From a checkpoint of a small mixture-of-experts model trained on Wikipedia: vocabulary 7968.
Below are experts of layer 5 (counted from 0) of a mixture-of-experts language model. Rows are named router (the router's row for the expert), gate (a neuron's input weights, with its number), up (a neuron's input weights, with its number) and show model dimensions 192-255. Each number is 128 + 24 x the weight over its row's rms, rounded and kept within 0 to 255. Numbers have three digits each.
Before each expert's rows: a language model's description of what the expert responds to. This comes from a sample of Wikipedia text that the model never trained on.

# expert 22
Description: Capital-letter pieces inside acronyms and codes, such as SPCA, EDF, EPA, FC, and chemical identifiers.
router:139139106129122147195128131103097101125179143104116101115137128189095156136129143132114098091133111176124144142135105156128137106120121114134132128132130126098134151093086157078132084165167126
gate0:125148129125163094122106130110142088116137125143129102108150151140072126110170125141129140131120087130149091165170104165139099126136114147131080148117126076122128159142107162125065123156133101
up0:116126116120158097098115155104122087122132132132137120116126150165112081111172121152140127125139095146129103160165101168111110136104117128131075163132124089128118159142119165127093130159133097
gate1:112120156139115133117126167154132134151129125144195123097110095129129153092103095136148127130094151108152147136090097125094100136084174110129112093136148109140138115100156129106139156096155175
up1:115102131142103165114120159160151148151146106136180117104078106147138151097139074126146124121100118132166146126107097131106092130107154116129119106143134115167133134082164117102134144097122164
gate2:128113128109160149119110136124147109137125140124173141120119120153127162128143144120127131107105157131123124090120121115107148122132140136088134099122102138074148082098156146141158116135095157
up2:126110132140157108161134091119151142149112156159107124122099137104126122137108103134121132153164098167128184127087146156168119121089116124084171114130113151116119129111142146133105099115152137
gate3:111128125126136129118124124107155115091141120134161120087121118140115119159097118108144088095139134121116104156106081099113101111115143121138127110176143123107130126127096141123123121112094158
up3:086125148136159118136115174117146118117154105157137105136097150115127156136113087141132093101151115112140109163145111076132170116150163174120105096180161099139116127113089115132104152132140142
gate4:136135110134097083152114123126137109187159124089134157139174122138111143110122131116117122091096124134087146128136140156139156122143137133124143118120132121105173130094118156127139109167115120
up4:133137135096152179115139138139150136093105112157116082098077118142140126144139146146158123159169113147145111141122134105115122137119096122137131130145121132143097124174151129115109145089121139
gate5:156093158080125133139121103139112135113168129117120119179165145139141105126103121155081127159144102118160139137119134158148141120081121132132094127148100142147139130127113125111130072171144126
up5:112148051120097154104162127144159133111102089140123146089105125108091121118149117097148098122129153091150146097123136115117081115168151126178155133100159130093100124124103108135141162091137086
gate6:139125107126131137172097129113123116124127114137169175181097138124101120130085110171139177127149161144112148149107147110191114133123128122136128153102172144126133153133103129126123118116151136
up6:126119100125128154147092149135101113119134100083140152149117145111105139153128118161121144092165139155131150119120150096161113118130099123099128140101142144132131141128137124146094112094164150
gate7:126110122113137111172103143139137138128145127110122148110126074119076139136138103144127077145150148078129119164111123109106145131127148160087151106158115145118161129071126077107095131131147141
up7:151175122137148136154139125174104103164113134091116138136131139115146152124106158097133143119100158144155152094120112151132131090152096123116147099123113157088118113099118107105116145132101105
gate8:146121110132133144136141140140109150101135144128155161117133122192119136135121113113087114121146096164128116068129155147033131130118183182115134117137142131108133130095112152148151109139143159
up8:171132136158108123109133134135117118155122130120137151154154079086114123127133181143113115104138093114155139137150130154145174155155111176142142113159118158179112107134101171154117071133109178
gate9:115120110118162151145154141089185146134127142126179149151119143162109130093126152123103116130142175110125104125139116112116115131131141099123128122082097110121123160084140144127130133075121139
up9:125109114164147117140122107098169161118119171152166149165160151153090069068093138125124098133108139086169143107137166126100119143160123136086080109117125117136115132105151133137143107094113128
gate10:101141116114147136119160099121123118125124163144139145140092128146108123086120114153118168142106143097081088155162114120096137130143168100137135125060112160156108111141122085117123171101139206
up10:131131138093121125139108111156131127092142120091111110113141112095135156135126154147133133113105117155156096106096154140150128140101123178153139111146161147120156105113141142136137115159100045
gate11:176095100091127161140113147159113116131151154083184128064124078120107125122146080159109139121128104134091132123146151117121125097131101149142107078122127122142121157088157152126131141137157090
up11:125164126148143096139120141108106144139129164136104150152118112127099144094129090147140139139132136117087164116122083114161135138138116154146150174124122173139128150114138155159118136133132164
gate12:139132149089119094138109133124073113133135128112143095143160102159112120135081128129145105110144179119136135137113141107110122132125140113143182121148142099081111109153130136130114084134131158
up12:126133116156139176090135125134174135113109147156102162095103139105150136110160113123109142145113087145121134102165110151165127130127122160117100144087123157170145134100133155125148160127136120
gate13:147162095099117183119125099152093089136102126120100134119118117128095157125162143151132177166135120143146141094106132124121142136157122132101110115150105138121140101149108147171116122161113149
up13:121104131128130107110153178120142115114154109117152108145130165082133131110158114136137142133094125066118115130148150092159128134105148115155126130137149108095132112090166106137098153113124106
gate14:118157115122109098197148119143148119142160146141131139111135098139112119111145107095138145126129120160141136096141117147097131089097101134159157151078125095130122084109108109099151118141178165
up14:079106098108119135118125128085130134148133138101098114107129104136146078114112131117117120144139132132110128121116132125184042149173124123103152090163157114179123103150155141091116134119120069
gate15:121127117091133137141151121127180104134133126084129132124107120138170184138110139115114114116166152112095109155104140115133121137124128138180101118122065104136125119125077127108120181097169155
up15:165147119160146131138133114150145157067114117137115145158171139099087083100136127136110148145156133097111104115196143149150109103109138087164106158121136132148090122165115133132108146135089123
gate16:080139116117129154129128113163103178117127129132128074122107108154090165125103098130142119116125158117099083108098110149129106117130135107175112101144116147103163124084141109130111145146164156
up16:121153124138107115191131137143073120095155111177131077112137128126158140128117134128136131127145139111122103155137145126166119122098108138149124146147124135149106129120143114137079137115157098
gate17:154167121126149141132127132141123166114141154121165117154122189139125165145118116107139145133127109064129123133131120090101130096120093096108134134138145130151138134145141096104107153114131130
up17:138150154115132091146101142127124111082119146146131143094102182109172112109136116090132104151125108092075120143134125119122155138140108081161159151130157088148144114151122142150152135102111148
gate18:137155163148141135143104166074098133195117113093171093097119150135123235139106142155193127117117131148105140130112124132114109097132145101131134126118111152128105174125141106109154171062102129
up18:135155170142128149151097182072114108151124104125152081122114131104114237123095164161180142099106122126143129121122141130112112112129126101126136120134091159128097161117145100124160138077094138
gate19:139135162128119133117123123127108141137140166161102141106145161151089089148133079116114134101131115124143143143161086085136116100125163116110128137145117123122104115139158135161119144112152132
up19:163149110104130103130128120126160139135100103110145119141109120120154150110168118097142147144153150138091133123111146143109126130125111147158135121139092142113152152132119106070116094195154076
gate20:105112155117088152148124148124138136144113040131130146115113155115150181151098136120130118139125117078123127147123122097114180110102102108141094143108095117112113121124162143152088156117127143
up20:100116147124099122157114142152123141137124094164165161147127158104132191148109135144118142150125156092099153135115125111129171119126109112128120140114095140086113099146136159134112148116145184
gate21:098139121156173096086132121112076119136116102107110152135129100166123124161142094137089118138136188099163117196094097104097120131156151110187101110125122081121140133136135107145109105132144113
up21:141125100088149186141111178132179133140123112137136090109140125105132136097117149132142137147133051209075137122158142136148129138104117136120134173135169154138106135094143138134168156121130115
gate22:146160107105156112135150169133130086121121167112093135134144140121114141072096111160112128124098117116119142112132133107157145101113152140119089159104147154112166077137109126124140137143125118
up22:132095125155141195118118124121141170161152128086164142124140163133100117089182109130132132119114171093120089116122142102098104107111108126111138136123137160132131141128133142128127110145117155
gate23:147116105149173159089144150130148154137150119123144125124120140146150095180158113128137136150139113125130112143153122180127143088095111135124135149108159117149130157144150119138130143118131148
up23:141179118100091116123113093154098126118142124124149109132121121103130128166095143122106120143126143065117167133159086161095144134117149125132090146166112092171108117126124126146152114155088115
gate24:099170134117141162131137107096114066103110174108087186132128081150092159119148139091089110115129156133117093145132131118121122119129126153091174115162112177127181148143105102132202109119122141
up24:139118156131112090156153138166146154110135098128190092130089152115153101135119165169171121145144133128135129099143106119144125166146097120161087119128156089137093107096136145126070158093104141
gate25:099130148170119144120157113105117092140116140100175140147143149133090107087125081131139120132126153146125148117109131152121117140165132121153108144120133146108086135089165104064115108149160122
up25:159157137110126094109083119160118082110153151148168114106095110132102153162154133109151122141104107122146142145127152110146112103144129113114151141095124085142100144155126170154146122102118184
gate26:157106142125150124114108160090117144151108134092070118112163179095121127126156158112103103150115132119074154164130096134141115102127146123104134131147119139112124123126116170110130100172159152
up26:108147152114122105143130102124152116100141112129178145152134096142110105125115111190146188139143149116199125109138143082136106119113111145139114114144122156141134094141131118157106159095083107
gate27:150136148112138125138087139127112090143131162141084147124121110130096180122125104166155149138116175160111117124143128170082144128111135113115163093130135087142137096137106087135142145181137123
up27:140129093125114136068157101127115123115097089120175105110160147151129152172137195094127098113120137106129131122116139083154139109134130108163118121131119193112149127108141149188126125112138127
gate28:142155167120117139136134135080122129130148144128113145170151091163119094133119092126134119084067167064143106140100108113141150140119115114160118130153110133096137146147149107072158064101128140
up28:124180167101121142119149129086079105153138140127106182143163111130131076119119082126102134071115142119167137140117110100112153167115111117162126144147103152146133149147133110078157081102125153
gate29:108145126095142090110168126114115159163135129138134163144151153123116132171092151151118120134149172170171135119104146146151107117121157086131138133097136120109119124138098107124154122113133121
up29:130133086142118124097164139111156105148119139154149139168121149122150096145117125123149134137145139163157092123118173131160156130106159142115132144070116090138121131118136102143186112102158125
gate30:116091135105148149146150141140144143131172125070141080102125115153161121143127126148108195126079063086144148136097112126118114084132142088121142131096128149125143167147121132099090096135153080
up30:096130132190143125117167097133121129113142146161112089157155137143139086160120140086118146137120106145158117122118114116129144157129163181137154167151130109146120144113094147150131142066170160
gate31:153121134106130168112134141155106107102177109144138121125130128118179138128109124101108114101156104140131115144097149149119069162077110148157129109161133099113158108071127152125148131111172130
up31:092103107135093130128151156117152109130107101115130117167150124161135148154132137121112158113185161157119101119145107121120153116154156105119147142102107143098138176139138107091079161150086149
gate32:083179170129112109137120131165108128160109128147097145098112157157121114089149063125142144118153097145152113166141100128139114149107130115125156128141124123092128144123112104104150147158157150
up32:104138121127105112134137105170124143157098172139110115116111124178155116075124087106138164125137133134129131152142110134114139134102128113134177139137128139127157116174138079141107129109156142
gate33:108139100117099149081151100147135112172134116106154116147121089193069084138109102144140172116091130116155165130110136122126097103125130175136109142122141149163149160125149128151098155161167154
up33:148126092106111137117134119080158140157125139123119139124132116142091119088109096138150147115112169165135119133128148129148116115134114113155120127081082169112129108113136111123104162177110151
gate34:071145105068148153137150112154149125143161141151158083132116143109129116128110126104142140133132143157164126186122092138135116108128102143105131091161105110125135144134159109106098119171141105
up34:119081090145151111156118101117127102175106149127130112124122105157129108167122145120146149103141161200139142148075131157142148145119094155149105128195102110132125125157142115139107100136141095
gate35:143106086126131134169130174104098142137117146123137132107081150112144167185118167155094129118088148101124116178139072118169083125096123157129111111145169120145136168152110131123139120109159155
up35:153118113156148129183153148116107127165143133114151106111101153118154149184128149152091115108076164094137134170151083112144092123130133159149110112145134125151123140146139124120129108111184125
gate36:129135100139091144118117145139130124118150080145147133087118079126169131203164116144148115166116101115151171146129138175083165131162161121108107109132142112069128126119126120137077064125148179
up36:098131124118141128158157112114120106129104129144135188138124185133106125064129154073129139130118133131145118071111130075141119134102119139134139147127149141164114128142120150136182188106113102
gate37:127123109093106146109129165077153136135160134170142088119136127119089077114152108145119121086125082117121125134146090145125047114133149145131115122129166116097163157136100135143075144126170105
up37:152167130147135148112107102150129140134081127098152154151102137140162172135089125143114122133090150099132123103107174104130195130114131120125148128102099150161131115131203126145125156109060161
gate38:125133180127127145118185148117109174090125094119138104124135147170107117141108107149124107084125164144127117163111094143145129167124113095133106150085140141112166105117114116098126111149094098
up38:124122171122139137118148124096097177106110127119107104120155157148145131135119122153124104116105137155105134130131112142137124104121125078101122163103119148109180132122141176129134099134092148
gate39:158135086118100153125164133153163106131130145116152138124141126122107119109117122096143142114171094140072118140170105150090146118163136159111097163116107132138139145148117099079184139165146154
up39:126131144136114128133093124125106116119120133170126133117124108163117145161153115167119112129105184140176098110132122119112127147076090119156160105130131096153108096139142123144117097083138112
gate40:107108101143127087088106122157131115136148131147100153160115135152156155134160124167121130137134145085101073150138129122137122140110133101102107154109120155134126161127089096120182094125107109
up40:166141169116121148153153169110106132094121102132148112108107097094096112111110113079132126129120133156136165101090133136145142117159155126165173146120122099146129089122166165142076142119138140
gate41:127095103174143107156148130117118111114122178185129123090146138127113103151137097112152063105110109132186124088187129128088109105128127182105140137122121171094132127165153126108151114134117140
up41:104137141125130157114089139136144123159107092129089150180110113125147116161143151141122164122137131136120102149102130152173184131147112101153094134122126136165145151110130128143141170114106126
gate42:119116163131144121153062117113105098110095133113112112159146103146129101142160157149146166078055112153125130129146136143162110134140096161131123164124103116148150134112176134156120145059160132
up42:105113155155134111139058135120089140118112132097159135167149099144097085101149153142190166088074118170116119137148108126137102118120098159130092180125142117134135118125180155145134131089178122
gate43:117146166124113176118168090152156085127159128133108172124112144112136165147139120153090162142075160148102135094159129110115100136089123136071120106114151152130166119140090173120199132167131128
up43:122109128106144098128129145083094154120094114142137096134127088144104120105127157104165136120154081124176114162097120121142136110167123129185113161148101125124099138110142100157055129074150133
gate44:125110145138147136151107122127112110141175173141111099124084086117134083159137121118111147118101112082155129169109148134172145111148108132133170115135133112112149137109091138137119099091118124
up44:154172107148126135098132137102133129137104106113103148123140157123132181116148099151126120114134162177119122092158121099149106156111150115116113131139090172158115126144155142139132157172141144
gate45:104164114132155147177108153131127183135115129101140153107150103137123091101095114129101117129111175135096077166143096117103132092105095131127131101117145123133180144092162102138138132148102105
up45:134156120167150148174116140107096192149124131086133154112172110155125104127091110118124102133130152150129093165119099150088135118084148128140118107134117121127175128092178113137119105154115104
gate46:125120095142151133145131110070057133100087114140144142146132128145130161100088161096132106112110118135094103079142118153106145162145153141140165132125123099109142081128136147127148117135066162
up46:119108102119150113153137099062079154112121127141150115146123132131126138095130167094146121116097102172113123075105090144106152151140162129130156125100139116082140117111145147136126135125073155
gate47:156119148084131151124105143156155115127117145104123150123137089131136134144131137083135127138105123068130164108134150122147152166129102143135111106100126127101158157153113112143129163144101157
up47:120127141082133154097136169145161115077144158132130146117145081107132138136134191104131139128117085093134164133130137128139120157140137138141123157142138130099165143188134152135142163115115170